Weights of a small mixture-of-experts language model, trained from scratch on English Wikipedia.
Experts: 32 experts in each of 11 layers, 64 GELU neurons an expert, 6 picks a token, a softmax router.
Training: 524M tokens, 7996 steps.
Below are experts of layer 4 (counted from 0) of a mixture-of-experts language model. Rows are named router (the router's row for the expert), up (a neuron's input weights, with its number) and show model dimensions 0-255. Each number is 500 + 50 x the weight over its row's rms, rounded and kept within 0 to 999. Numbers have three digits each.
After each expert's rows: "gets" lists some tokens that make up at least twice as much of what it gets as of all text. This comes from a sample of Wikipedia text that the model never trained on. Tokens count by the router's weight.

# expert 12
router:484451495373524529482470539462524507466490501484528510535509503541521599478531509467471464507465311493537489541554433473685486479450545473511584474554480559442548551529572509465529304530478610444475534522476572484478521532507483516546429443541572547446561501510527444465404495467528466478461528500487489479435501526521479464497533541601508497487533525519458449502442508539438568479534537496577445495592560431526561474491584468490471531480519440461490525539509477485467506536538566414383452463531513508466464442481444532506443552561541540476427547450480464490379454453525408533520520442459528606468481562584755424465481515484494522502471454471539496509431523495558511483470477478504486561457514507547461455496535520506507563577514519496578555525455499494456456412463535
up1:472558590469562546482506443551574540495549487494463536481423489500615490527466406559521501453514679466594524514401484520634511515502574422525523576585543537525508569416478534585630481488442500515566541435489450559533464462423536550463459495511532473572544487476434495563460481465483488504457510471506523483481534521543518458520462506519498578470475445512454486480460530478507561502520505616545460577457500436574503382558461495524469436564395524446451521503499487494590526450509488444501495496532472484466512423439514512457502379546490541445497521514449498424502553485464438449515603468478507439534502582624475363492604523565466437486483517493408495436461559460560636467522483482462445417531475538529496603524516544424472510439422489497551559505476501458484454548473513
up2:549481557395512410493555429529571445498551483483512518478473544595509546527411389563536489455528568485486515535567465426532496512485588579537528486483508547527405544492503512494469541498499484562482579564477470546505460549456465510460461458492409530486533590424525500499444499370518478558525512459506497501579461611411507554601441543479472565547494439572457493457534453482481509508472558491527400449543514525458572522563469493425553493544527498505531534556494533534597358425586527567405449356404525505567507466459477486531522521526431543537513414465509586507510468504546500494550420528532579447442454529536492461565462442557509574422587448524474489504443478552528566470490467503539493467590499509439486499498489479493448571456609399442496472558481585585513416408468516
up3:608505486626464515450562555523448396553467505490417457554545438478472445487518496493505476553433489476516446532519504468461522440468529506413423581492526499510554528457576511472423498453502480544514469599482571512492530510497511513533587534469477481548535409357503524555492494544487531504424581441503499500501468562602569486557676535451529541510547435529549468495544546495480421587516469461524515691467460555431522553550448537552560490534409501529459524503525542554438456555525483402397508497489514512559514401462476557564436500500568488530512523482347406523530519515501499454448558431544494533524520477577525435505401421532496561412532529505497526416457468429528454484504497408437469503463584534558442461592448541485454547476529460459518499516526481532463544461491486
up4:477494476543585507458493513512516449474468522502556526490476555500454405511496433520424476462457498497552484417505514470486453454484550484519567516476567535547457377618422522482548582515554512430525425504567435460457474516476445468507412503448476491574500544420546599536480564514539423503461475406574564488444455467465633487419500485471432469540572489418483552450582526496531413382537530446471481580418484486468479480477511496544476518483508478519609547514506543581512445524574535462512503574486428548453544638491529543568522561540499567527529479446497437427390488513521464523505485546523588501625476528529607495460397493499437426485516583449601535449510519528488518410551497407525531505538513549516490398504453616481497508516480568558449440537529550467517545415565462
up5:558516561476554544509491515504442611536545556495536465412615486497481428506527520525487501497536601484569510521562525500424489473466519401500577505552576433495449497483490598523572549451471504448427524480482505543441406472492483498466475490530408506435465528476536430507564609427563511488520493479498533497505510435382487484533445539437456432545491498452409524433413431498495438521530626477492570440565512510509501497423610539443555503484435506453586572526522520497549512529584515563482481473476587494469486444574485538488530363489462529520557415528496387513425495475545485468517486510549514548529412492395606515584578516509447504543548512438551539513627475502561475457466573398582460498461496508523528419445506521467491457508568427417457606527524465572463522534564463
up6:482514469551505511541486560469494575476577533380462462477416559458513511517490526437330424475506554444559448492461503495528527538511562540549547491526535480465539440589508561451595499503413611504466560515528435585452505556497464547461518480526532521392521525465545507526487543504534515461521531514502514519479475469527507504499498455550529462585475466463451517465362448532525594429551472527566589471503522384565526502425460472516482565453529486427576471485464466491445527588528459491476467497521535504500445424553504528507504466565488518529447444497561416486443583577484445507522594515457502529534425590551672443502537626431473447507445500433504438481519412493517541543413461414561478509437504481559551568472463534476534510531377587560466461515553388439498471498592503
up7:535544486585489570509559506497468505561506458545437502528454519531516457462612381539534548530418486471421485406571398454504530472555525497530576457514537540512487465482531508390439602543401467557474420502477489533580523498432467498523533589611475435496465470491496498444471532525512476515493496507534513405506494541441462435584515509448437582459461477640513490474491515482462511512540541422527520534535484568429488498521416578557455504476484480501531572456480624606537446540555520430447529570552479572511555469521550453508487596506547480393458517550431452487512433492480517586415617422508535463584567448416500340491544394529437527520493494540538528505421479497451561508531561511443523526498504467516525528472434548539504478522453502502616401561540445489510489461471536
up8:490520450573518441463560619475482447517553528604486533488475503541511472424503481495482600460456461477559400499527503440473453535411435437527476455483510517525681526583587537499527430458491552471470474538483558448495563402517442501603563453448569527521524513503507521470554473480503501450510537474434606541433538571488475573583436571600534408607504399490496493438580449470521566525518538415511463596510506470552636561495513363512476521545527546471452479489461540577491458440493573534538450522499366503497592480447467503512515464501487559437431555555486459484443517495560487602507501431433491470505551537521503481459496381516416526464459500514579499497548508459560462497506568581500520497502495529545457490537527516574464439514425440428500483480455478547465475420513519
gets: " |", " ", "1", "0", "3", "2"

# expert 25
router:524471502572551515427556421465472493500507484518527462443476458415493438537546455532485468499418446568552456466569528500504446492519515468407504477449496466498595531474584511504541473501466560488610516555433464534490489520492485458484495521467434494521601600442498480534482502480518402520484488414495499553453408506511527448514516517493480515499537446474515464488477562494387511540587545518512426600518462378387425513592482432511578480398518485587525491519477554546488536489589446443408538481553526622469541404534507467552574486543620484494492340424464403442491482525462571519550605466533633507481440494551620462446464467569523452503612527517528454467494543468528479566513556455464538480556496460480478468499492597465384527522551523488496565536480508461442429534501498
up1:524502527464499440569487478501509449572491477570501512371471481509529530436459502469544381544444492537532515482474534466494439516506465580447515509514507501541490484533442595449484472520522551563657497528500381447548499522467492446404478596515523442489434583496420432454431481528494536477474531417534544473507444618524486481468617481513465470457553533603518465518393536513496497477491580513428485459457427511476535444465437453540515523478542488533578531506532557565506473487464465560548556517442478511569523477530481482558507526497582418498551349457451411532523469402490525436501597444596520458558497525481512459550398482537553466536535554462525411489548485537554520594431623499495474577549518419426439511505470575515469592501479605448446547549533615486496493492442558
up2:477469543513519564527526409586524443520549550570512445479456494434449432537489504485461421590546482500575526562505452450433474523376521458474399461450518446549503396577530586538473488420451466481520540580499391466520446495527476480520485372455495518498467511395503490525526512520508578542399415430518536486486455532504469495566550552481425498502541448471465619540503568509469570541506498403509551488496414454480557510460511495539544442492542522587501496601486571549537522535488556542546579502426468590526507501610541486469490441421507353493502535447566522492429438574487545553509593539509479494452524518483554484451639479550522483442609448527543499573605459519493506476490579440540552533472515508454468454491551477478506476450542456433371521583491517450431521526475495
up3:505540435583535447421530467519450547619429425513523527425419474486486417433510514545443510455442581484638447591503531564470456534528407466476518463547467517516673484516466494580561538526473463585527587532453510518537477471481554468524521489365540478500477428447487533464531528456610531542570548531531625458466426480470461455418511446438555548516532477538540547519528643500485514573501512510423512482572463522521479543490583391591478529519554647491587496482470524517467440455486559455515543525444519608464465519510509397489446483491449382522446473485480561549590432540472505372491530493539535506483476540566528453507445493506494496514491537558484452524496487571450479576509508467501489466452463435480505498499500480427497502502476418529430504443471496512484562514587470
up4:427471456455556521485588524443333488555508531516559562502460461576514519518494501512395422569439550462489438476533488545586407416517459515502535469411456526549446492416443490608479560566495471477590556578602509533606493451513506443416458558408510541421508543579518511554473414420481524535448466526510510517534482516427488438513572560446429485512494498544550528497531584524479504490447581523413511558442532572468495557546468491505454494510456484566451482494401441523547528530571504510467538470497542565551514564473520436518383544463575491405471450575528444538442505451482518488490572533487600398487565518483462503523408491535501518522516485482504544489500582477610454497455463418578488532534472452485567532560561506490445552521540544417444502571423587527509407492479455
up5:548459460496492582517491610487436581533480512626486547507400500553477493531495574558506543485492420461562488445468536461575414499534563525467622477471483534547535560505542424417500516477517458452543391524497609547461529483471475474552524535413536498415579407502472505544502583563583561427504540491557433499480501426469499438497396510454493392443432475569495547499565526557438480511529477595466522520563517516466451483567522485531521427534515437565589577493582455478570451536518394551449521474517633596503490547502483427485457487446480483543534558525437476501395454426467528455512445463552555534526475450629404488500529469530454482501524468512518536409437572486614438517483548531498485508506400500510548539488540451412489485540538535552462517456530512521543452467441455
up6:585452447583515549559522441429553507581495519454486547525518466602509477634442468452520537527496485425492397499474455509559551430547456515485471543549520490484579541472482408519537541514423516427507424528476550631444439488575461549595481443521492480452573471497452519557449570416540552508504403570510522410489502596562516513477430433486412496511447509369490500379434483435466506532496529520493483477503525594473450493593466554524541438526527517546513499428520405496483527535562451519453543483467596496468478471428546503507431547488525526475506494497477536383531510515437443492558443560462445427577618489425519517549452495591523571573462509453473575532504456495493547441575521479500427524523553533576536625514450461430533517536528553510578441529521539470550482503464421
up7:558551550560502473451569596458379416488505521524462516500464430548499441452511412560519504556460517526545461508464478460517418507505539533479494493492490458498450481448501525508534522505504437459600499416519413511566525556526378529513524436435509496516617573536462522501543541541506501494484454487615438519470519421482485545509519390481487498539527441599567495544501530518576481525323531550440512547517520621493517575570491436512390559492521495551586584472434502578462513443474453486473528495421539517514561571515563438586458456518489446438472440534494411449521549487412499467461470513561477473458603480499564444494523397576479500418499488501495502425487530617428517538548526493484497620493534551490552565565432572504451505515563540494366453474484472466524549456445456
up8:603475449521587521453439649568518581492529549497547537543489480605492573476488444450564532459422448484527437467474508601497472505497534509511480478577483513562491572476509451434467547463476544602500355491504562513472539559468449465518467459492487521456476558419340596488385614533465523460525521426455547472542542486520466500549485549515458384467478508458441491457484507547449543490513506520537477503604562501525547431461473480520542422530492410615549577491527595501508522529410530509608521543511508509436505466511459492524493553511485534501485507578442355540420476458511502498534546411420489486548568469547524466446443503457472564425396487464520531473441540554592464520507464506530531485566380458586535553394496466509480518575495521517581504491513501507472489464490465
gets: "\n", "\n\n", "-", ".\n\n", ")\n", " |\n"

# expert 4
router:508431472492483479477498521339481484495511461476551490632555483490484459501447515555439466541442269466551501557565552486619574501529498509493477494561540621489555512537637522494480396491437591454480560569483577450471514517482477462445447466468555527404538508532504486443478485506496506527492479502484539476404439541513522499535441492598502494498501567476512479464421505536514511535514585514521480511559514516473564501548530380507471462400533502512510587434553502489420510446563481438433503337525540549500506531510525490471505541469543541517503529472516486440531525470494561527505508502472548572465510472679681482499502476482515466524477451478549501448358521474555514492482490435455494485505505463531483470546526519362519468567526539438454554468473484474537533505480509
up1:479523594604540565530638438598474576461494461497501579483388563462506482430510419511416425559425548505478494412538416498524467489586516434554566514470432415553526455492465578553531500547444520550552514551448430522534524517477563434468559541466551473515482403519525459456468548489439475512500591452548503449500451548433559482437569467534587401498449447481512514505515515499492523566455514655475516547525444409549517491473571408498470528510534503540498448452452547503497452475405544596515488431503457567492465455524557522498516463477547518504558499506505551504623575481530532513580593483454524449490511562592484512440475538531468531510519443470508411565468548509504413502570517555500405507545451500478505582452490566473364564480397522405456505514459546497505539484489447
up2:532504534448597539538462438540510409484544494532483535555519431513590581511666495493568543507502578518488502462445476460543486434511463457480584493504466472332474521532505625472430464430495589507547521518405485548569462471535400440565476517504491488484463541530466379588515491409440512484473562600504582517571519583494444521503484498517420473437549511427479516493540457425582515455544505509446578410495526473499482464573473483457489496505537480534526544484416434480455503565496618521547432487556507602480475550520395472440495534485419540496504466486467575545487428475533591415582398514466554444529447435485438542538408446489520542453472456456517509498510558639530555487552446465540521427532440473487509559496567528506490553563567514470496532498435499521550501505509473
up3:477541576708509508493507403608429571537479477470431531548577511500564526517604460507467534476541490461557537505501449554358458524526476504475533510429524480594544479566591514599386446548429438518513672529493495541575468443531511485568555427432439524575506479487462513477482356564428593548533485456455490603490464430515503526504520472489573552570499571570563474505419549487474503522493487498494564484506543497410525472476507488520586518473495544533543532497469474399511536467522509484567557486528496513452509425464548629456453439434461489505431512459520470503519508512473533486402468510544573514467490432520343464477432436542559538513497492559541448476453514522474499549442446450522474489530512469433472483463468540520461488447511470511531550478492516412493434515516458
up4:475534624482567563439486480525469548447507450484559461390361488505431487477505544543584430570461538505600494472467533540513477460555507383478611552515473521519432469428432474594513499449511473514557484522559499486575532428520641417482556519453534458477558489464523462506450528484518523557512480469522571451553464487467577463499531597545459517513532408536471526456522512472556480520476530421544537607483573442503513496487451484593430481527552444527566446376381526526513425487496433450491544470496508490447494521592455498462574506529538513505517499366499524488417581487491575454483512527539649494448469456476434469440564523571526458552514504524470439551399554499481455512403403487511617473563472496535427537503513526474441524484475494452592559506520547532468564490498495
up5:468392505629521529538532533552450504527502495493450596611534557560515448470512479470355510523471527504503523575575512515426453490491518451505587488495534450546485556578523519474565518486419519511470446505497556583467542589427431566401432463560502519395511483564521481468543479478451530512409578486413538525539428437458417538549583593542514449511474532614486543535572538490536509521546475404421552493606512537449420517482422418509572515554496491506482467488461507564462502523572520478461593419490547531534532439479520541480545560430478519445402494516486425551453555529465432515516528402460512571488503565524465632483398539574394446413381420402463503489553507500488469502499507467534532518486463490504479443437545509474493529549507489452434527500560521511490556507492490
up6:576415535566483458541548531462486494497476509534496468526532505540500419475501410503553631495563432500443481484550444529452566536496504538545448432454525633562488446561517459444467545473466615495561555578511510521502525468536579477489515534626538560479487441562466498528484485528581486520436507433474490557419472541551466493549407485423495567460527593581585441557541517501394454458560563430488454475443515548469682510419502528487510547447464512497499526478553523538486517508544422550494484578526562564493511524478461528439436511531448454426545514546457516513498452563435442569438510445478523494606568455553434545461372406498577537398422434523479514460421480541513436495418507441473490565529545485527470474541412410500521429434486500507516493509443529529541440518474569
up7:539432482495538547553586544519499524544502511572514527470463539477504510508451534463494464576426350377536564513444494445608559535482508452541478485577548489429660634542484547565437495567458496521516451545467420494450470423554464461582551458484549500492540497492446513516502556348533582504525513464427525472440463574517355533504527484467533545511440421466487479411448523445475492555469464560542526470467471588580511466483470545529502401608463473538529538492448548482443539464472472554549508442494605465545497454570485476413536508540503468502504498487519498536498484430483381596482548515497403484496542491454544529500557459585473523460519488508482530458592518544413507581451490382551445505481546502492579548562481439497488511428503468487559526522556488594577435505467466
up8:446503485490501528537551619569488583430560492543492449503393467458480545339528495540525431482472545592498451538529430551506476504505498479531501484531484478508443474444481490495504563439462513572533498530400453503498561454577502418457491442534560348541558482477521381401515530477519451495519436557467533477410525556529525480487578458417534544506505562629523454534454509495592527548424580487420449483584459536536512574472556510523423486538513540371499560463535567532502459509505369576494511454607536563596520475526481503509465469558492512422476461568406552503498545568457459552541527506495464579566518526552512448419416510527452564513549438510537503540526526421578454413409550532500487481499482585492535538470439530418583539471492482524495531465457463459445507497452520
gets: "1", "0", "2", "9", "3", "8"

# expert 5
router:468492510428491553435501516508515492452539471470608483508410502587525508455386521572550465434509541566497476504513475393548442548531522395458552470560543513488490518501469496519546494408491500545508496471527626456519476487522560417477504520515536394480576547491481465492529493434556451491504461508488487484436472577521458487481436589620442476497491430490519523501540573517485519541484591465492506551572449481519551550512436437445460484487561458497474532478507509517485514484451490493471525465476476495416555469496472491493467436454549495471510469511464589477519485562442441507567459464498577488391410523637477507420616537537537452550460447618479497618356500487602596411526506594440570536493472428500544561530475518450466563611601554447475616450494534508389539418518487
up0:488414541471472469419510519448540552547533506523535408438523487578500423495484500493529483405440497584544431465549533599490497502583517423444529503477518400438449524479534527526511534447503476490584470486431597413476477543457502575464474455496576514533541482458527520490534482505486480447599482412450457448551438588551531526525519588587565497511430520557559469521393552496484425536527599492480544514528506470479432580502535517557473544531565518460510510387583568537452612468530483451512538479463421469506459560495477533539430446611467547526477377504402566590533499495439439526627580483504502486410466455510573503545510480584497499594519524545518399485448581459538481515526408519493470556568458473468511468551433482418491574527509397475478513507441483492415538495543590
up1:445563376551510534586537543518511489449534517552519472389457498379529538439538414548450475558502367560574470525425520543521376436440476371488490552565455586497530521558494619437549514482487546564682524490490463506448475524482517481478413589543530412436547515397544499476473440518541420451473528439516543473507520515500539486507536523541554533473453525546508534529506547551468559499549535548433498419568523486536509456429483489502389509536533483536515541511528571419494467495492467406487455493489460552536449495527503487523482533600513443495443565444464488547511443535501365530500613449498467442382502485538576556416409499449494467470480545469424523490502472554588501560569499573521467497519473523508518526525547565452604545503530522517488536506494475486527482449555420
up2:489471559490498443568483493548547515434474505534455544495577544552572496549471373535548457481393533566426578477533448486527484493347483550487491506451577477519469604458610511512580418511406552549493570501502492467498594512518570529516450433570505474411494534451533392531411519460531486382355547503527462548469486560533477481481484478575570448498525458561505511542389556484463511546471549610518609501472423523491509505495489550565547565564500453557419496514490495563535468421486492479517542469490559583488516432593417502500509507478464549541390498431516542540394554467471517499554389489558530471460480530573473452465543538561540476446529458479449534537410529533489524552472561536484484543529490518434458460545479561460474444471533526520493579554475571500443397460427499
up3:414471555637461579584547430469462499538593522543535507552474531515474451575510534534504556504470353524467484600546544533529416465532387473418525562571459476471468424511570559536515543574524471518476533609526458613547480445460487474581540459500469489536549496510540446501558567480504591487418472468491459472576519429507612471478493480457510494516541422497521475558511490500474373547538460511544613471498507428524538508522492389430470444534508500528497571435521385410426547476469532540451512453480589509496470493464485518588565452495548470541492538532501509503483503538589506446528406493574448426469527498405518544462532511497544541574501595529531512494447490503349470510455532513442407522446536475524545463527432470516488516572491530453583425514454533479482481475548390
up4:507487469545523518484459487511503562584521545504506432558477516548479462568524566520399367495408499472584464409511497455507467501451411500439539437454426564516505515542496548532554493544505506523579581534459502437400523539486394529541478518481477534387518526476443464502511428507484470560505582594449506514534520481453337539438472514605502460488474540547439503487561543439514518559511550569566530586562556463483417568500504466529494441534536464493592539513515483442521456486536542450445521418518503523492489541473585547520509497464513460490475531457506560373532485603533545525488424519490587550438449556491630431480523506446620503519529489540443571587396552456585483595460527413519504488430449379550583472520527519444424477501543496524392473505479510515575473501470485
up5:496537477530397525480568539419419496391424575484456578568461611526577555527409536544514473399477448538497504450483472536553532463487519433508438484525502431538503501426509435571610543434464462546506517458404599534451535543503441595541489499562530522459479562481531494375426491439449495545481490543498522492441410542533584489521538571475483538429446502513554491488508627469454441481481560523468510416592522493481431409526532486481532541494506496479552455496585557453451469418522501468437492450517586551511519412516502542560542472594509526425555507408480495573396439539454548485502480450553507599508505572466549455445571525556531544524478463505598497502371422536507452561551542522509530510540414555526516556554541393465465499488581434507531548538472471483546507512547493
up6:582523497487537524490531454532561443594558483503530477526464551468594431491508502552512436430448478537594536480626538515548537491459438504447563476560472455586553498514476557506629508494526544499496462587450518549471501571504541440425563453516600480456460552484504524483475568505568459438496466524490517468520539476600559496493543625547507486503492485468510476462523543540415621590438455505499403534546631532517550468534456498421450392494442455407514435389540508527498483446505412526543518474466512522487449448511576522463448466568503459488536425482480485488371517561467537514511473479557565613530456587499500530444487485526515476481563432495509504373463532497542602460581550403417491493526496491605458519497507510545490458588547465474404539461462515560403522455461440
up7:473482491463539536561520420464548568521549478493549530560470497509471542504548506441551521562460530485475532494575436576523559482549507499463541509563426400437524398450538513556471545535522432470460441550521520454658409460480506410463440493451554542469543549548463455461526557532477463577440521455402500440497524511427506573476528460518362509410547563492560463500429467546531519544521465440459504548496514540434467581566479555542455517524471518545502468511338448478543516473548571524413518478517578568521586561418508461517480486508483522561539459404537474553574500551510454459564484470457549495471513507581549481502601477562505482597566463624474433552466594473488549444441450467435495480430439454469562580449552603450533513420499593491518439429474452446515452526466468
gets: " the", " of", "4", "ing", "5", "7"

# expert 24
router:467567473555537523543497366475443534545568508527561513465467477522604473503481507621481407555476492534514493406476461488508494527428511486517469424529434562459497524514524609501491499538531498553550531566411469509524458551508435496477476451456467329453455572443504536506479489427456483486513553404401549578536479589474531519519495498610469507531612479500521556499508562427498612562577530570435474468496521484441451500464580540482485426483504537560468575527508493483487468455552505553525515511540464504494554438467508460518561401488491392498506471463492538531536550440495642508533636483427521488480404602542458416478583514499519471497529506533465491603500581447523469508515528458452514474521398464491488638503489499399483542491512511471398539517538523503518371543513422
up0:621461523447550527463534477499498506537566584445489463528456490550495571512571530457503545528534500490571456480528551475575524526506457442541549378462483451439509495420489564538461487453467520548531573536549561523599421461463495482431567507505454512502466550370507504531573473437449444527499564456401554599588480497447457433496403516499531444495467472458446512538483517508465423496523571498505592497481554453407537520511495511488476415561476476516603524498538567495491558478500459461552503472431507499468455459624420516447532395388478474501482416433587565462575454500485578477570435504489535504494458451517473520533590519543472468426547524535526517686375624522431486480521570444474447448501561464541517511485562526440403514494567419523583473502523500542511521514484539
up1:456609488480517507577515498462527539530558582559488558471474467448530518466493499538484555506420547537581531477533534450402490518459541483518531533529523566377492515529476547493477491589582491504581403475449492522507431534550492432532499495517547394398405499430561450533510441508541401462531498514528521387482488516420508515499436483574504510551535525564520458453494494479508580518421524539554528487513449483405442558388471604473530468438537526504475558467567526518452490539568527489493534577546495561511553501447594421430559430486513487521513489518594516516482557466360564535515542436473549476425531492579500439419462536454443491393465536455511524592527561513439399468487574467518539513433507533363454547549461564519581606481380538523520477459538479478563482428529439
up2:416441643580473491473450501420467543466570493507481458533506498387403400478454567542465392547480419505507501499538441557501450481533557529532426483526461529469572369445526447517522485548432487515482665558487470478485576457455498552468485474544691550467493509459522456472534430570476496523508446518556507512506508524496527571467508508559595528471563559559549445630456489447534559416495468538576407482444438556474485561593490418478532512492498547493533456463440523542504512396466494479492422527348519562459452503565614470486529542526554501517513517464507488472483493501584460446501493628503470475471523533515410486452472552512567498506512529500483508435448525467549505573512550457437485483497507533465513549560492486454492589554518531453473571474449484485482394534546471
up3:606517587595533585458430495461474449525558514467597493593480486412584524453574573523443551602519573446553546493488461449462438521509528508504434456505389468542509485573466483504497539514452501460543551477449527486485467537460517546506489457575450470526484494502539483465533529511487483419496583460476465565460450535448512511542481507542514573447580416499511453516459519441508530451545452534411648578385477467426594504548530507446512517477637397468525515424494517438456533458555473526480455507540427446515488486502481582555495428502611458368537469572554482438387496531497459470462550518635488456468436485462479467510539463512542499474462534526515568581482587431503498518469477413438524608548481576525508532529524509427416562592472566424546500498508459456503473500492531
up4:453487478463517574499461492600458574547467505533413426466533482472549509422544524479477466547550376517479427391507561460540530482504460545491520462518480497438536473511532505471519500476547528409503508454508452600562613498506545521464482396465516558525484605539499541623446545511446503572395417466472450535562430554431511461536486555559562474534535438441519462451468430573596547537576497582407478528522571520469533366516460539545491486556529506582505547525488408414476536548595443479494536502540564424487505428427467516486545418577471551515426519464517450526513553435487515438531546490434598561472455589449568512439491518473451495487545547479417488493508618471526459508495518498522472376507551535533433514469437560553554496527528503401397524530482539530527493477562432
up5:514541490558455666516522366463450539539509531535430490465536545563471517477557556496375454511543512475524490397438484456465542476498415515459533458598467461391505477606494491504496533535470559460543521528461568519404440417428517509600482533538554458457469481485559503529575475521494479386518576578492517493564480477440543539439547493424528570543477466487491516527518464502534582485466560489464556497553427443482426443506453533484454444481552521473454431578472391481468415534477409545476454467616534608504531544433533443506480447490512401475481504464542457573509561477587526472518432413381589604536507485517547529480576472590433531446509503460424569473530515526534514558437464487551456575564525503543596529484548510447531531511479494531525544497598505469535510459526470
up6:508459576651491629601515499469502486511524520614445628553538500526545603460556505400416553500520448582445440456458499482411631539451535388513535551503465509461420474449509551451430465588423506451627467491456471539429471534536484526481557399515496474483464512526558497563520523495425529529413569406491441491537513479499541515563573490560513548489539497475529424468473505382448561578569536512480526543509550486454498439554528504544450546481503501447535501496561524498499466437506463431468515507583484501541469426458515456508543466528446419404439530423475565522444523538465534529487538438357459506589508465506531542473575478499564570382519514487588551471480489477524475476483462545501457571430551536474457505503524487530510529489501531479423534586508449513437494433529449
up7:483576405509527569606593595538568407513553535552530547548518492552503543483486642500493453522554495486545377545524447512594486430507455525581560522559500585441496598493517472463443490472457534427457479466431474596390519462579473526523492420555535492539543450471489512477515498523473577509519587535461518507510427564496619507548433418437505532587488540447455502587445586405523500533566507524512509487490486622490564479474577444425591424493510474432389521525474529455490462463544485449483502441538598493522502456495524511436473485497581531459480490472523417507556422513448439559460551473492506496576527512496569479551461539461483520527549526490517457482436530428525490372542437445504448517447393521562460481463516515450556475491536501497442497510556470363452491465425483
gets: " the", " a", " of", " in", "The", " an"

# expert 10
router:491571524461537504482527525513496467376531487507526426465520540538523488478542515498499466359530415529508480499442494575546527462528513430491569502497589530448512461492503526489574455492523549554583521519490590509546437627484465566547469516482444336520491507547509514483451570582529481515542543455507503502473494541537490450530549516559601439465494492438493478472447562477451600569485495434464478522580481458525495502487522424521470509524549538506565504484550535490487517484550542504520517360577465522437412465467485482559408435567473494519509472488438365522367484477469476616605576453527539501538384481519604461495479547475497481487528510483529531478459496491622493430573515506511431504457476439531486547447520613308460577528534531473435501526428492394437523474558503
up1:640556535541510523438495429464456579521445475530516486487416486503367465502379524536422429569528544462609485573529484505497509514591502559420469532564436527474473385497371507605465399504498439484458531532503466465557450494449416457496552491542536535476526496473523539639499589501545553511445559489489591471462502500485448504413447505495415476462518491596466537543454560530468526525609466477502551626469497499565514563508481452543451506446463559503580436495392459599604458518553534464437371453529492525513451521478545496562499536506457499482479504502448507419570562627500593453514564471506556505539520543536528526502445425551525481472549429472439486467521509433448517504615477490457471499503519596530497505455441473472482561489471523529523470498518496464482499493536419
up2:487515638520489523522416495500568464461553471451458433456563439513440445538580441512443526509483489475554509462478529451558478538563408421507591558538664505455481418559522483491517537563501508434514568445491532560462491434577550476459402502484499573550554460506441502455519507461508565531523472520523530444490503491504453490570481545486417482388483536478435501508525525519531436540449426391581500514570528561461519474523534571604549440535450554497492525439581435602579463558571613600399550504501506546557501596506481534502451528493471580424540433492398387515517499530508486506529418524518419571570466455491568483505564452487434454533492546495503482489495508491571559464478548449473413505516582499447395626487481494494549472460509457470459491401569480443481485499523507
up3:506501445557544484510516508531500422462528513577494442455584460420469484431380435442528480518473555491547504483515438491442514379468519545495504515486561518536456570516374499494510462505484523462469472548521546564499475529496493435522460543456530509498541468493516513499441573640548426468597492524487518480550520575502512419468533518568468507525569498560531530545483494482531435515470505574543585540428437429551453541471470499488513469523524505586565449530471542501518512520415555589503520438557557541508585519428486506564543449432562506556612477502479530511482432527407479387505452413571513507425459529463521364508466543359498528416466588554501511521495554567558612449518515380467442521444461529519475403440542580525580521515571487588466457497448422502457395593520450
up4:546480525599517454543603504523385461621469406557543535491524516542524436448441410459481457463506528464488496554585513494495544479519504489415508459401511512503383510479593510558439518488521497494465508524568456530505428544522431440514555499456490410499430517480536479532506596518485490468570462503512528511428437442507490410519570535476456525586495456535579459489495513560534477610382435548461490593509598481513541419512544528507445440522514538465531543455485512529589579566556462415470569475520575498528547542492509499496499370471508498441576448579502402461465476458412506432543446496558550448493472548503525388569403533569415494497481588468479614444561439581518506559528445440452509534567535583477465513533475568495519497512492545442557467471420561504561527483525435
up5:433572513472525495467502491536406544401507500505558545477488419496474498556558435492463490557461500495477528541515421523533578488440515428524557535582483529503490586608525433481477510467422486581490587467583583543516484415547535549519471544417450538527444546497503493546526415469453462484548584497490389512550505443473477482421472500483447422618454484446468397509498571487514548519544451422515356462602507568507410534448510498520425545481534567465471497460588501476433548596540503514418495601564609457457518452570408436482523519504541487508466522516437497523494517444570439484545557526455424507509563518464447493518468519490522571385543468492616479523513449465567471505545453497487509616474531432429499544481517548588543567491485549446493430558436507588502444461494592
up6:446586533481535563568526508527472550581463423435525519513588463488545483513527567572485522491457574503624577510456546517499481531484540478481505491536543534457446481586486442528500473438520421584557540520509516616533518478490438429432449460489467514510528552516472594515511562453497529455553488528435372486536528457506501495536506547509432463547649485472468503501579443499530474354524516463494512514589478462513492405461467488423467496555518472541505466539478410561457475441494496568451608473472591483446540512458422506560492522481593482493545489437478520556475427504539489556494526476500496367658463502469516468464472566499408447436550509587538500575511458526400402515434490515409515473462467520524557632379544536447540505475591491517471548509409430532480520501440509
up7:498519522479551507446577457469497459524455527406521496632567500521583420527444528562567451448525498535476606515589471570471469490527472522415512462452568545427487453549464403528575555525496430464475525590450573518544539635510439479554487489499549503492567498521535542479498520448529536538426514482544470488603527447517506520475493509473582479536420500461517502498446472527475473499415502459418509420423412518601451513455411480543560523464498545515605466538670532486456528498543437395514464575463446528413394574556475498487465387508387398480553483458508457619488496439503447534516477462510527518463595535368477495595515532478500476574572517564540499524493493476547474551539520517464560563531510483545475416505526513439510514541495461499529517524438524506440465559423471
up8:539485488428474528457572607575526484480459507543526568542554480461474526456518491483481404538482441420494378442453552455498525476496559539475604515581581572510483512488504539534496524564534403470523516419419500558480503572480500472483428520601504472529463521505461598557573462669499535459495454437562480448531434512613511524564421529535427480526480467516530519449517503359478447535505492473503382541594442524513432529458490461441481522517478451545560492547471585497465495463449461488561532545566523522575573538559484424571474499470358529554517455405505484580537490481454467551606424443435399496483484568487452560496473504457491535494518513530498488511547480525496470494554465533502450598524526542479382455521558558499588524407490440535539435483587476473466501453411534
gets: "2", "\"", "3", "==", " one", "5"